Experts of a small language model.
Size: 9 layers, width 192, vocabulary 8192, 28.2M parameters.
Experts: 2 picks a token, a sigmoid router.
Training: a variant of SOAP for the experts, 288M tokens, 8796 steps.
Below are experts of layer 5 (counted from 0) of a mixture-of-experts language model. Rows are named router (the router's row for the expert), gate (a neuron's input weights, with its number), up (a neuron's input weights, with its number), down (a neuron's output weights, with its number) and show model dimensions 0-191. Each number is 500 + 40 x the weight over its row's rms, rounded and kept within 0 to 999. Numbers have three digits each.
Before each expert's rows: "comes before" lists some tokens at least twice as common just after its tokens as in all text. This comes from a sample of Wikipedia text that the model never trained on. Tokens count by the router's weight.

# expert 42
comes before: "\n", " ", " 0", " 1", " 2", " 3"
router:436543470520496533472517509498478416575419516531534503536557527514471429416442524459463442473513521480532499575549484476476487537485533515434530557562486498488517479519468491477468470566492586439471459499492561536556515549511541600484457530504471474543478540464510560469464500456497461506466491524468533467493480528486484515598478511571535489466572504529512460540521534435508423518517548526511533526422537578469429485480531438487544529499493513430430458503494480481538421528498539432443482444515490465433505504473496517455531461548514475499500492499526436398446502495586469515
gate0:598457445456567527429455504521407497586549510519553513515528446511523426486459496482519522518486452434583530471472484535477465480566434456476507524506459524580462485483501530453497538549462533481470500458511519511503528540490530494570489537491445568456489514470474397602453539530559488443453523454514494516528509459538421435555521519467494524485500521471491494492569513486492577518548476503534530585543508536557538459563463538448501531494531565537499518472537508473537436524470506533510504518525448519492472536560536543496522494555520501486494528499456560550400494501533467587
up0:489526497540482541582515539489576450464523584529578449563452472572492458480476478521478461492525508506480533546582481537474475439495520512482476516501519530465521467570514487505515478501499484484513470461571470489487462505473499466520467459504580526499477535544480499468482508464549534532497554554572492478516470433456534540466431470496482495515535438460497497570497482435509448436584511431445467471393516508529564452428550491515505476521580528538510472509524476426472554523539541455561528449448455524472456417432433436486504452433478541531586544514449485543536508518527480514
down0:426526435552505466565512456501520552456444484528532528502492503536508420365451520524521468458466566452479514513548467490493529509438465516572488513411459513510518509542544475523451517553575544522481531525505458451489531476541548521465503521591530515525432494571469443461468539521457454573503485576499524475545524441437524524550461532550500489549482534563508518514413566460510516482512545438487502447488507485397518540487483505516512419494528512472494468537466456538542482489570591522481485435472515509512501440534479474540515533500465438547484545522542489430479516513554485514
gate1:515471511507512483508496467510503502460555545544537425479561432480516456451520529525574411530492462595508486537550547512488491511488493492506477530470533474486482566496536547434484527516527491506448450507494541459503501549520433470530520563534442495531484416514500438510490568478557579589473479516438578551462497548558523497514561508466508494518546555501541564468457461462523596423491487567516458494473537473509536454474514505476462547505568546516530455516440597522471481504491493533493565515423510608481479509443530566516471433538488537438514426533492490541541488538517522488
up1:470526488517490517481489433514455489470483425576488522525506476464437550508526455494486563515477539485539567459465608484466555542556584454481575470435516464526528493553536464434494434465489482531559483458495590472448546533472522520465554490416473515537535497489513511565435559533457483508452502565528445536490555505550518510540501507541473497458485456442427533458517464483494485514491527512517478536573442524476491521503448615458528500503458588459471533494501516537495538494474514465557506582486497492580581498527515489448447455509489515461517530392489454515502484488545496453
down1:502528449412477470532519536491437455426411505483474492472515467442541540554516483533423536556465518496510468479510505557510510461480534491468500510493577375490471507537485467466438462508501486488519485505506507475467482513451473489513518489460467507421474451531478506474499599555511537514538435525495496535519443538479518405568465514512538518465526590476461440519564412519468561510507514497477497477520509486445532543438533583448479470433517510518462504520491555523470513592544539604468540515544443486503430497493448463532442516523473523501521510565511596485439518501492540442
gate2:489551573528487547570498456503489453557482507548529510583459507463501540437487504430483514528508483427522490474541444468516556538493505542557575455491540518569431514495486482505507531474505539450511502501489545460493516534515455429507517551522485466570502443486593510559548459467509495472521527521459579547526455570513468498591474453490511476452535486441467511507578474511527548476548532434497536501436531520472507520527417505486520467532535572476567519562444480585444527416546493430492458472510456433471450431522474497472529517418539463497486491559509494493420497540506460488
up2:517517490504474531497454473524461491583536493511460462553459574514479511504495568448446494483551493427451447490470491476520490538512571529494489459473461544470558465483484570498511458465473548598511448532538512469446527459470595561520477478569571533484547439478438518501511403470477437540544454474541499555499532499560504523518568519512490581469516513411523546480502521470483579508540458410556518522526448465506526485532537470453543477525490516487515509537495520514469598581491483482520541552510543393522509463478556445507507472449475536568521506479508509471435490544486500564
down2:487537445469469548492429434543442576567453551493500484487420551469541530456464476470541463496472546542421482536537579467456414475541573480493483499451561483514473510494448528503514469534541487469511493490452480557501526470541460431435514496453567473531507430493433563503510529488526516474478412443573523509470517501545463495513504559467534498477511545463487491530487514519484513467527441505522480581533511488481472512439493492439533567610519544571469566517532484437497489577433459494531524532476542461503458548467520542529486417532447513464455554554492491530487449515526510441
gate3:469549538455458505551450514539428512543479462519554475462543526564515564482437451557541447490398512466523436510457434501475498484521594506459487504514446523448489486549464496420444466484481448505470464535569553501537441546459539478477480531472552501484529471463466511496496485543452477535517537526542482504488478497536514420521539444557452507438524484568540493471476471527475533550571512416498508494474536522473528495514537542543452546483560460466507519435473515490491537535474477544505462476468523457559492467533461491528463514397586491481522535508464447546431579574440485413
up3:522426411464517512488468430424527498471523493532453527545472574463482503528488541454471528533538530513476475551454485425493494561492493495499510432470482485489475463464519567542468481498491535518548536502512427485510453444461456499515539504525492448571493589535500584502514540489485499548514483517479514519521553444515468500481492550466478536460391513403495448502522530414541481519518465489483519502514454591510574501500430466486467496630519572529422527508517526478554452460532516482494470453475454491483478564485491486572537520565534450466542457495512438465507452417567477534
down3:489463495527530546519505474543513563514446517572400531512491482448495567456515588480519465481535531491568512537487466486531442536483513520501538485468483471479417541480470452521490512472437516542537440493468478537548494534441556479481482499557553530449452478461448501498527521453571508513452468565501495528470577522522516466486465497413528485438443530531533501484527511523464535553588488473512530470475439565463480466490527452521436454499534575539503450508561514522574445555528474507453549509523519461535528480496468533492559507519505430469405475373508553544451480596512489532
gate4:503556457485498458459477503538435453476463479581476449516554515437488421471500454449500521466477446493580506505520522438610434514534487532478515511472544493528476498560463490489474525523444531482528572480534457513548467430449495526479525551509492452603470556505464419534466543433469485491536520462520555518589548525510486539566495536474490570516496425503465425470568502478451445425476513504498567482482480508534561460520523576562494525451460433485485506472466520482574459553513538508492476499479526561469518491423483519481528549488512539435492501464512507460585444496509538461
up4:471471542514430456546506480443533501466521511473497557511503443446431516494478402551554496465526496480442430445506583551478561473503494484490565499447449551518445546552503556495472472506457528535497491474481520437501547510526559498485529538476569515524588438468510541424426578497486527455536521454499473491467525457516457502510539471569542451508499515460403520516466474469535464481551566451475508513473557509504494555537467564408462491505462458522588499557573509537483509508529505469467454569537500516488373525524497491560495491472485525491478525473511534489428565525491482456
down4:529521523519468478524530528536483450466464535497460492515534430464418507473481546446537550445482413462505405527481490585502473562458481476475477493554559551488553543507459491514515516518501500442510458496556536485472451549540446559493480568496519528597461548541561487539542460505557491519505455468515480464525513483519609449501475424533531495501517453507489488493498445462480499474520508484498459483488510512552482485544519549563523504521490546518571457448543592485465486459509544466543522508445459470468532557527535430465501517434473533445548524531529537531537464424357458563
gate5:479458451497464472489526500496499511517573507374534473517507429435496513510455582482549405545426522481514540639523543474505518507528481538484516513560492469480445490489452460442508480572495468489463493448556552464519473595504474492481502486475506502502509475559494485484469574440459479474493495523456553497537557457544448560556495508553477501506530542486478457566452470572455432431574538507476452456497430567509488558553528465521510473520499421486543456528486532536482457462532522495539502465490486472463494496556502522503490419470484477407535519451500447480533497458470496557
up5:508466467519487456576485460478597501497477519514499488509520487440535489474530477499446455471496522544482476543494381544532505509469468604541497511551465500515430536425484523499415484517523452495583505487525523571515484442478474538515568474516425569462534487472502517460524461547537484471529550547423554504464567489501569527539522562546527474536452469518564528466479466448521456472480460489482518507516487460439491504472571476437431524567471457492580463468511493459408488457502559470581506480516490443487572532469554497465473494509501490527423437547548531526553437497499512473
down5:450535563454492520528469482538478487516468545550454527565533543532474507559521522494493374512420475490558546426487547491506498514480469507487567407549532528553583539509537475526511567442447490502459428434493398409500534482532451498482478527477510446488509420498524499490451509493517475517499459535511549537511435459464484568458562479515517495424473489507438494449483511511492468478463514511510500583513473548547467443521512490501502511467475512484518492494550559538501516565446440504493526594578503465482509517518568474542476467559490504468511510490565569548560564497451473433
gate6:470548415497421559521544445506495509534526447501568404559503523490486534480539506528514448523461459540549530454553507473477491483494480428524489491428546493525513519476445544470527500495513468464520533596484510484512524481477521392482542553496531475540482485539496508463484548499555522499532486492536524492529469516454508482512500471491585522488473355459475490531513480499506525515458476547533484488493540507439506443466558549449411488513476505517501463557505546491531541603428489516524497446439536538423500409503520474564537471533488495569516562525462448429441469517511444414
up6:488483533508441415430545503500473541560502471450493484488509549488439526580519568452514450459550457487446483451517487498457519509550478497484494550526443542522507491455524504627493505529498518524479484483561489482526520489527567471545547485574523488477505540531466486528496511529472528472504496462489566547471466425461479526498536428443489518542406507528496481487474582453433410560550499427505569523522478462559572470411483518506466535473437492446492503484447528550516585499490493490493488564524517418476473504455438542510477449454447452553527511514518519478569484439569519535
down6:538508425512524508500513456479470518459500446507488489482463523559521513535514499515467497473489510439484448544471509522465441564516518499479503576630463469483437518533559503510474537465474489573488492463519509563521583550576492574499468475518463479433481462495544522487545495509471423535475479500557582471478523533462497493482459491498445444541467415594454513474489521531487481466462414467544442530454478583499493512454429503521513576444498544489473431474520556551527534446452594553461474487512431504488458506563493555550482510532519531514451553502487519438457554548479551529
gate7:480458493476541487476493487581501543476541499545517474571535457562401481484467487532442562538525465485530569552514513523429480422480528458507555544452499510497518560518544559534492475494552457433490497454434454521484518482469551547555533509479405538494482467484482469485577540465542508570533474484512520533518531560459502538550460550438511467451492505517499465488550459535568464501554514492577490479490509448487486487460513525491512533499525539416473426500534498484515522561481540497453420394490501479550463512535507428562550476567539548411544554520483501509552488463456551438
up7:437498436564547556474503482525503446532482484459510480496454464481485475511527517449498542442502541530463489450565453537530478449486448448520497466471565436459554537521402449504511507570482513456466418445450469520412547486526510465448515504505440488459479560455586454494504490440551471507524515506517574497520487543469636485591531437602541548487520488476507521499527467517490549502567497488467503539448597503520494518505552500484565492487467565461455516518590506474456487491479515533499496518531546574452499556555496517526509489529502482518505497529546474465430533438518463508
down7:492553464507590537574523487585553490536480533462517468516415412574453485526531492449547555519539547473489485536516460556520605533463631473544503476481534456471513485422448485523502491524522484499530538483493507529467503496457479493417512467428511468429464458434516470513475490475528496473514491485514425449442477455454516495452512515513513495472533465554473540471501508484528494509529556435433521431436500554519494458530433532513524531460517504537464548564500456553456512555515435470544481528595511503470517463474508585503525511539491499514532516554573499432512554507465470451
gate8:475525483510559516596587499505536538482520516577538480477507474535567487572491486449500526460534531538512492418468486606472485432460535635465481465494518485472549472458467463514498519508503407475458507502520469506467468530503536540497523544501581482456448564494517467588555536492524466540517472556494473487489490470462494547574555504465569559461425511487441498475509458485490509531492502483566485465486529574529498506446483489505460480529524501443557487471522593520447515480518519469483458450496540473499397524471489509419599511530452462421513509517459489507517495479519573484
up8:520510518515439487451485431492489472447510543447501520512518576469475477518462543540446439550458549441480482567437521478531548497573496493461429506515506478526448567464557439473524518479532540483566534517444509528506493473511567491590492563519449520477499478461507596495513538519463425509465514524501497519469424396498492475555490448436474496518490445516495557469501545539480509506474490541535480522544493529495479556617549451501504481515492515550526486515493506522589468435463507412506573525475468476556598484572510494466486569461552503543482494467592479496436446511492500524
down8:430530534521487464491550558529514524495445555449473509563519465489478473567565520523369473494515549551517446468460476530500492505542510486539545561477521492426447513536518540530513540554457486468487481502528499487500517467485508449504599491525492486518520589581484552542525472462478455478502491470570450474597495494466553491475456508488479479478516483418488540524485418570492532438464483501499478528568606488490479456526529467470529528452522555483495490476421507482489446531497471462490588511518499496488564514543487431513400495481512514534499416462575440429562546527527519499
gate9:464519438522513488523434513573506446491510499481462442528541514459546503484438466580471504522552486532471573477505537515468517483470540501543493496596514503470546444549585510518484553486392410451473429549526475453471475410486506474532489568523506493442574473483497483487438511478465487506511492530503445495545513506441493528470505494486518480508525517446457470458558474540475478437533534514466462563477465552556593450479527467547553466525517530454537448445404489424548474460437509523580463432534509488473477501533489491516551502481547532502535465556437460482490537516588532470
up9:499470441567523485498523477490516508475459533595487468494448549442578497507530508514582456486525533430505519523523560439494518447541502522530548467464591475446418465476519590507516554471501456423492528531524490517588505487571471555500473452507535499501551501415467407525564495396531500472545411520526497488511496448474508531478539507416477530518547510482567488538548555506546472442551522432494489512529547484516444482476531516532535440517498457473513494487514503490536496530437508478456494530558456480478441554485434518454455530438444573497520476466504473453527514506459554537
down9:543512564453447527499457515505512489553427448544465488566519543498476508501556477480455528484521466520427510534550555422466427507506551501434575506561495577459543476526461478523595461553507478504484478511562526491538510521540511537462491562486425533545544519479478498466526469488427466482516534534490555450507465518524490557427427474492562541528486484490557473532445471497572526544468476473422534511510495517560500481510498514514520504540449495470493496491537552505512497477523516469514463559489496453522564475517477605461493458463561477486501530431552613418441518496579405515
gate10:453526530560482409463488535458546479454513553491538522521452529564497488502578476420518588510455557479498595545488481461438514439488524487496418540483475513472522526435539488479455455523499479488557537410545473533478452534537443451572499518447461494510459536479475568542520483498455460479522492509557480571501444460465472522466550501525434511524511473524548460448506453449544566529508518546492481500484522521545451459521434531522532445454567493467510483486503541472486509458525520555482495546487453508593535492482506444531457570524620479469484449547530474477560481525589483502
up10:538523498524533483496543589478505521488507485527551526507518468539455506491560493485472525467434502507503483489563478544582497479484451454442472517491496515433540475454515583519489491531509508433521512507423510522506393460494502447458516561460519414458523589507546530507494488506444486559445395569560428575476479556503543540481493494474530482562471486494469497486430460527567432489539515497488490506510440453511558500478506554515470557456501550469500465511486517503510558507522481488411463495466446527478600511564529552506584430572482582481504536524549475494513579502513502447
down10:530558474461541497499484397517472490490519566529449453519462520493489537471480476518498481518464502496493491405521485431514487469508532509497509459494486466472498451535512581500508468490549515493593543537465536521522478434426526512476468554464540490542564477459524481532453515581461538562480429587529509502551518485548528502492517563514501408501492551569499569581529471560548483501503553410473525510495451498431464524508500543490507505551444542505489537504358468482455527524484480474536500535554574491437519485458520519473493457524421560484459544472499487568548492561412477507